Experts of a small language model: a shared expert of 64 neurons.
Below are experts of layer 3 (counted from 0) of a mixture-of-experts language model. Rows are named router (the router's row for the expert) and show model dimensions 0-127. Each number is 500 + 25 x the weight over its row's rms, rounded and kept within 0 to 999. Numbers have three digits each.
After each expert's rows: a language model's description of what the expert responds to. This comes from a sample of Wikipedia text that the model never trained on.

# expert 19
router:506506489576472502463509517496527511522569508527502519453523522494493485485494494459494541484521500460469481524507513515522511465491467508493511527479515503512491540502475501534486522526506493488495510499508456482475472529502526508514519462537469495496491510489469539515522497493542408477540501473512476487462505491483505506472490487519473455473531524527521506492543483540501494466521
Word-internal pieces er, i, u, often in foreign surnames and given names in tables, like Luigi, Foster, Jonušas, wonder.

# expert 48
router:535536506517508501442507497481500464491507530490482481460473565521465469549517445505518527474492506480432502500506517489521509492495496522522514563501503493502458462493506485516504479512504495494500527439547522521502488499505498514546494451515440487504534510478507496479490493482525447479524501512491539527510545502467499497515520500505497500504522515498526482524485498541466491511453
Word-final pieces like ell, el, ill, land, field, bury in names and words, as in sat-ell-ite, Pow-ell, Mill, Cambridge.

# expert 28
router:508509508531509510470531528500498474524563533501518486461501472509506482501465481483521497490485516493518468530485496502514508472502456501448496491497484501513483544488538478496493494527502474490505511504549528488521494501484515499552558455529442508498504521474523534452489471501548446506509485473537503546521540484455491532536461520524468508488476480493541526496530491513472492484509
Mid-word pieces re, le, e and short starts like Re, Tre, Fre, half, quarter, e.g. candle, Treasurer, untreated, abbreviation.

# expert 32
router:520491511519474538487493509529488505504524528513503493481476533515477487500511500488514503511487500470504493519506484544525448488524504508512523518466550518498503506515475498534436504514464464510508504474502518464512496521530499486524529468499479486521475549491444521468509492477537431504461497487495521510531495494432490513521547470460484526471512499509487475445579506515497488472498
Inflectional word-final pieces -ing, -s, -ed, -es, -ers completing verbs and nouns, as in accus-ing, form-ed, outbreak-s.

# expert 40
router:494493534520507500478569487509510494498549509503490492467477550498489486523484489523502509496500552498455501548473527478525546480528464510494499570501458480510495477490522500495480528549488480484466536468469496501509452481524505507478520483511454526484483577491516514462510503459518479538461464464501490499480534489495494501504504470490512519459511481513509464493508513522487489479492
Word-final pieces like in, ine, ion, ian, an, ina in place and proper names, e.g. Philippine, Azerbaijan, Woodbine, Dylan, rebellion.

# expert 46
router:497519503537483479483524513532460510516514487537523513511496504509558491534502477497483488496499463502526451511471505530515486485513497504471504514547501494498494531531486499531479575521488500459477463458532482507492479556507507497504479488511433489477539508486496517470508514510507481496499476484503461499519496492442452498465500525519480502472538519475479447500512481549452485485463
Quotation marks, apostrophes, closing parentheses and braces, especially opening a quoted statement or closing a title or parenthetical, e.g. "The, (Australia).

# expert 6
router:511526520518492528515527550499506498525501494515539507487490492493494476496529457516473504480473526485461482508519513505492476494552477562497484536514519504507484466492537498452477493503475480482476493477524512542510498477525495510572477487502460511466479514486484535496506502511486448502504502530480514497525535488432494513551540469505455447490477512444514504492522460504468512475502
Mid-word pieces with l, ol, yl, rop, often after b or B, as in Cand-l-estick, bow-l, inapp-rop-riate, Gab-ol; also table digits.

# expert 5
router:526512505556487496480512512504476475517552526486513455456497545503541489559476448505516527510496552476497507490514498501503494489516514538497532520451474473493516526526494486551479516501512468519491506497547528474506474491526506493498507466480484470479549504488439530496532517506498498505542516501517484501523518495441483502481490492481491455536484492523536501512515497541472497458468
Word-final derivational suffixes that make adjectives or nouns, such as -ical, -able, -ative, -ous, plus nationality words like American, British.

# expert 56
router:489535505552536538479475548521520504480516527512494528478505516510492483474475516506504521459454571517482495504529488485549478491525448522504534519513514482518482471512509495468503512509497458501507474470542489480544438479484455508493484452530512496497534520464484547455502476518500490473498479511503441554514514499485504503514505511504501478492525507474527477500493521538510491506517
Word-internal pieces like ess, pt, av, ens, ass, ick opening the middle of words and names, such as em-pt-y, t-ess-eract, fav, surv.

# expert 43
router:535517508546493556506550538510465472489536504506544460466493503489503482503502489503467522496501547482501495476545507491501503449501476512491508549486525477544430527501527487538467493540475494493505495498487475522516512504498494521490493498517476520476482494496466546485495500463502463510499506505473471547486536468466482493512515448515501471464503516458477530507510516506477504438488
Word pieces containing c, mostly a lone c or ic/ac/inc mid-word, as in staircase, percussionist, Vincent, Murcer.

# expert 51
router:479518504512469533499526539492507511511494497532505522528442566502477445512474476506482486446479530494484485507501516520537479489526510504487534524469518532502516520506516518469502491511479494518470518488512472453497486531527464527521535516496464458457483527493511504501550569496516465506490494511532482532506517545487470483518504472526513490466499504444449500476507470504486502468501
Commas, often fused with the next capital, between place names and regions or in name lists, such as Grimsby, Lincolnshire; Antwerp, Belgium.

# expert 29
router:484516529540513561481517492517506512487494506512505488470487523517505450496502455497481492500509537502465422510478503513504545481494480518487485518474480520498492487520502547464499504519483491525455539503510479512498492502525481507520516437511453511487493504480509491477555485460462488513546526551519522490486506526509482500466504534475530555489476443521511487483478467514454515501511
One- or two-letter word openings after a space, especially n, l, w, N, plus be and to be, e.g. n|ominee, n|or, j|oked.

# expert 1
router:555484519551531550485512522485476485473514534512481490481467546492508492525516496498522552493465484481458472529518509496488542501513496529513544549514487446502507497483523520505472520503456508542509510495499498502483490496475514564507519498524521516503502521475458543471529477514507467532479480495485515548504518471472490484492494460482490452449513463522509486527504505500475482473468
Mid- or end-of-word pieces like ot, ut, ft, ent, ly closing a word, as in Pyotr, cannot, fairly, therefore.

# expert 44
router:518543516536530478496503506512503501482509535489547515507515569493555482489495488493499514509471487502473467504495549517501459503456446575465500501540498532513472495496508504487483504518484478483455498474496513498467481478487491466499513476477445489480489516492484497498499530513516486478503511495530469488478537482492477491527473537470497526506464508532504481463536495547493521475431
Word-final nouns and suffixes for organizations, fields and categories, such as Party, Union, Church, Association, -ology, -ification, Positions.

# expert 45
router:536515506514473479456518546508429511477511506521522456465489492506519490524499466515480529496510530479510500531513505513507498471523478541473491523476521474506482532496525487538491516528518470542444523487495480472506453489524515483542484473513439497483514506495506532487500508500521462550503475520482513486467532502428485475525509461480519461515529521495526525513522503509455504499517
Possessive 's and pronouns his, their, her, its before nouns, plus adjective endings -al, -ial, as corpor-al, Form-al, elect-oral.

# expert 62
router:494491511533509521519490524494465457483531538508500501516490513519564483493486475509479524497467522519503459502512504490510480495516486502463547464504494481478475481571467533493494536539478432513495520498494510460501491482497479471508529473444500488518486512494508504493478547506514465493501488498484452519568533495493485458503499513490490526503490431492487472489531493542465486502467
Plural noun endings and whole plural nouns, like -ings, -ions, -ts, -ors, days, minutes, years, as in th-ings, opt-ions.

# expert 31
router:509504510539510486514481478501492447503520509545478533488473505515526483500562463495516481467486455506516494478483527496504472498498468496474481508479508456498525522487499549485497522545469460506499512531508499497489505489510481449528495509513475506507484531500490491506486584500485500490551495514543478563489523503485489433459514504492451520480527486476507513498539474517484521482453
Singular nouns after the, naming teams, films, clubs, songs, companies and roles, like team, coach, guitar, character, company.

# expert 36
router:530528503526508485491546499500469455504511515506450477508479499515504493509520506505502512482489495467493448482472529492531488476512512520466495514479494509506461522558529525469403513494503492529514536534500485464452486551491463499491529490521476496496541529485504497499502550494483493510497486503499500519543510489495494505523507500485476504498511491520486498495567436513430490507470
Clause-linking function words like that, which, who, this, also, only, both, especially "that" starting clauses or following in.

# expert 30
router:521489493501494489442488480487487489501510512502470447474478563507554495539501478522543533487491524523463479494512505492504471503481507566479515497495491478490456504527502530501522494513500459543520516484557525526519481489502501522490512488477462490487536524479501543445529481480548492523532507499506538509496528493455483433517484489540465517501525492491526516497506485531487507480491
Inner or stem pieces before suffixes, such as ear, port, ely, ition, as in res-ear-ched, pro-port-ional, pract-ition-ers; also "not".

# expert 54
router:488492506545484528488521529522453474534529550524527499478464500520486485530488447478524537490491531487481466503502521500506525492464501511499497502507513456527475518528479511490482510504505435524450474510520477491490455502519481505529540487508460488525488540490478507484521507464483509535482500574489493490504520507463445493470487487464498490483491504515491509501523473518424524488521
The article "the" or "a", often fused with a preposition, after verbs or nouns: of the, by the, in a.

# expert 27
router:533511515486497488490534508491466519499504497531534484447422502501498488482500455516467544491489511470482451489522516513517479474539462545519497549484516471520479489492513488521445518538480450499484498519513483526512504507529505520529513517495478529465516516485452537444510497478502489518525534487486488539507534470496514536500496472456536487500470470492482529462514505497506487481482
Word pieces inside words and names after vowel-r endings, mostly m, ar, f, ism, as in tur-m-oil, I-m-mediate, Palom-ar.

# expert 42
router:513513537508485560504506491491475501491527526521489514484498560491534492494527484448498534492508500537529489499517500474558487472503470544507500561516533534488445507507532493461458495504451501533499503504503490541505515514530480547496492504512443515481465502496471527491472513517508482526489497508494452482519520502451471465543506463466487492470523482501505537503508524528485493483522
Word pieces ending in g or k, such as ag, og, ig, ok, in st-ag-ing, sl-og-an, a-eg-is, Ziemnia-k; also digits in tables.

# expert 18
router:490538495570466483475506542497491503525530510532526514484454517495469487480541447482474527497496505466488450456523556517504487473511509546500498512475520524508499482511479521539478546514464489524489478510513510463492456539523448521524507500511468473518508535484470512485518518477510451537495478507504523500509513489466493457474509512518520513528469478506459512505531485519473497515494
The words and, or, to and fused forms like ", and" or "s and" joining nouns or verbs, as in insight and guidance.

# expert 15
router:481492497517462502493491526528472501537514531532539500524481529505495481497538462470517583501463524519474472524506505531512470434495479538483524528463514517512457482541508491512481502512501491482487506471499500506500484477461447524501522504514487472501490503501503527481515480498503461520476470527550486542508501499439457481483486522513483512471475497450495515487539493546471516490494
Pipe separators in Wikipedia tables, including empty cells and cell endings after numbers or words, such as Height | Weight.

# expert 57
router:514501489501484509453548488514488484471509520532510464486499509525493482534512486479493522481472511511487452446504509521580525472491494492496500507512490493548469496497476530455492570535475474528504470522505516499482487548499465502548540476457514463520490526448477509513488555481518485512518478508506478502521527554476487512499488494493464509510541463523470504483506494511486512502505
Words with trailing space right before a year or number, such as in 1900, of 100, since 2007, January 2, and comma-spaced ages.

# expert 49
router:486506510510520532475550526501482499524525489545567519489507517520507501490546473481511512493507546463505478474536516508502509493510466506513508519523535508536453461499490504485513502500440469489493504506507479523538514506524529534512567470495453510477495489489479541475489514451494486484511516516503496550527530506488489515478525452523451482462477493490517525439534492505474504494484
Word pieces built on b, like b, ab, eb, in Istanbul, web, Fanbase, algebraic, plus War and Ab- word starts.

# expert 8
router:485502534528494483446517492455504512519530510505521477437487493506483493514478493499477541483530506489503489514515487476523542510479450503504489546500473472497493500505517506525476533526487505513499499503560519496492511510504504486492520471483450533510456534481481529467513509511513449557457480487497514532553529490464501532503463503511451487457463477515517496499537475536484484450485
Mid-word pieces ending in a vowel, especially -he, -che, -ne, -te, -ou, -ie, in names and ordinary words (cou-che, Clit-he-roe, bay-ou).

# expert 11
router:527496520522537489494512481508459484476493513510536514504517536509488482506480506504560479457501498454465502507495511485529465498473466522496493544481490514502478503503544508494527479519512469497489535533495498528515441504502479518466554482517474442523515534468502580446471482482502504583515529499492479530499514494457474507503513516474483473502510478491528487494489497521496483513512
Word pieces finishing short stems, often in names, such as -est, -if, -xt, -ight, plus ordinals like second, third, fourth.

# expert 39
router:530514525500448473475522493466477530471485487507535512488501484523486478520494440446555484486485470515480511504504504508518515464549511531458506498465469499553491501501492522516521507539505475508507543492522518483495451487508503491501505485521456505435487490482508508455534526520457499530534501533524524506500514507482488505502552475513510477515496473450544490467538472510475519497510
Word-start pieces like Al, al, El, en, ass, Pal, especially the Arabic article in al-Sham, Eid al-Adha, and et al.

# expert 58
router:524485497496483500485519501468463500485495517508508505447508546520465493532510464485466549490495487489451496479524512487530499490485487577526519550447500486509503497532497482533502495506510485522507505454494499556519468493537492483481483482511473504518514504474504540481476502480515481528528464519511447506506531498427488461521497443522495458508515520497489515513530525510457492479478
Vowel-plus-consonant pieces like il, id, or, om, os inside words and names, e.g. vigilante, evil, accomplishments, marmoset, Ivorian, and years' 2.

# expert 60
router:491529532495499523460493527475485484475492486532521463495513535524479496502500506479518476478443505526461478522517518501520454503532502524526505502522532517542456535561502525460504501501481496482477528517493524494472444508484465505508506497489504497527511502473509536479494510469462503497477496522563514568509500559496472463497489539504498493493487470461464477459520505494517545508523
First pieces of words split after a space, such as sp, comp, ex, qu, sup, as in sp-end, Comp-lement, surr-ender.

# expert 7
router:508495528489519534495513492540467492479550516510480499489503547501523482477526500515552467475422488534514508506510533508508493492521499507500527505524548513522495494494531508447477522492440496498455527517535513484495433488499486455547489483509515479500504522494508518440514497515465501498517506538476506496498510503504475513478500506446500525522467445511468478491517517533499508460468
Word stems later taking suffixes, especially op in isotopes, shortstop, workshop, plus list in listing, Record, Star, sub, top.

# expert 17
router:502540523519469496457487449465492516504541538525557522478508557542529472500486490500518458491534506476474515473489528474512533504462490504481527512504479490500480491519514525510522531521465505461499459524494487538479501489499498526489492491496464516493493523477468508499491498499546459533495476510477470532520509518474476531447477474516433484471536509524514512493520469514466491475535
Accented vowels like é, á, ó, í inside Spanish, Portuguese and French names (América, Héctor, José), plus other non-English name pieces.

# expert 23
router:508524514541462523473529512471501507522484480517522483443513483504476489465474513494533496482498501490518453517500519496549471488490490535450523528514461532518506533521544507531430505490522513555452498517556514461511480490470503494522510481485496503500512519484452520477505506489489500480510513496490485514529502501440481504460488490474524524517501460528535502521507514518459512465452
Short function words like no, more, so, very, less, including rank abbreviations ("seeded no. 4"), plus nationality and country words like Indian, USA, California.

# expert 10
router:449497520529484528498559491539459527492512543475544511475491545540477498506503470462461530483516486474502489487508505508488551464521506512534507545516502494488480512493492495509492497517447460486505510438546476488505521507494508509476463518499491505497496554491495512485524494487519449512501494498472511519473532509448489512528513501472470491464497496479486491491521510560467480442481
Word-final suffixes like -is, -us, -ia, -idae, -ensis, -ium on taxon names, Greek surnames and place names, e.g. Christidis, Louis, Yemenis.

# expert 25
router:495533507548478547491498507520491514537542497530524468444516500502476482501493499504505488491512481494493497535464508473532496493465472501487527502520487494491464526512549486551446576525502479535448527514525518478532498525467514464492532448495477500531490537478484532470487497485512463499553481464498493547493517502481492509471487516488511517493497498536478470534507483520482513472507
Pieces ending in o such as o, co, go, to, io, de, often closing names or places: Theo, Morocco, Azzo, too.

# expert 41
router:497509501500527521484513468526495482465479549517485467474507542506474475545535488499553496487473508498453487492492523504528463484467464531464509503457492501518471466548518507475523513501494498496451501454477491493469496495507502486497502530511504506478527506481497529499494490484474484493487487518508460561498539473470448428502522541470476555503493496498538547523518500526496518508510
Whole-word verb stems awaiting suffixes, such as form, represent, develop, support, present, found, follow, usually followed by -ed, -ation, -ing.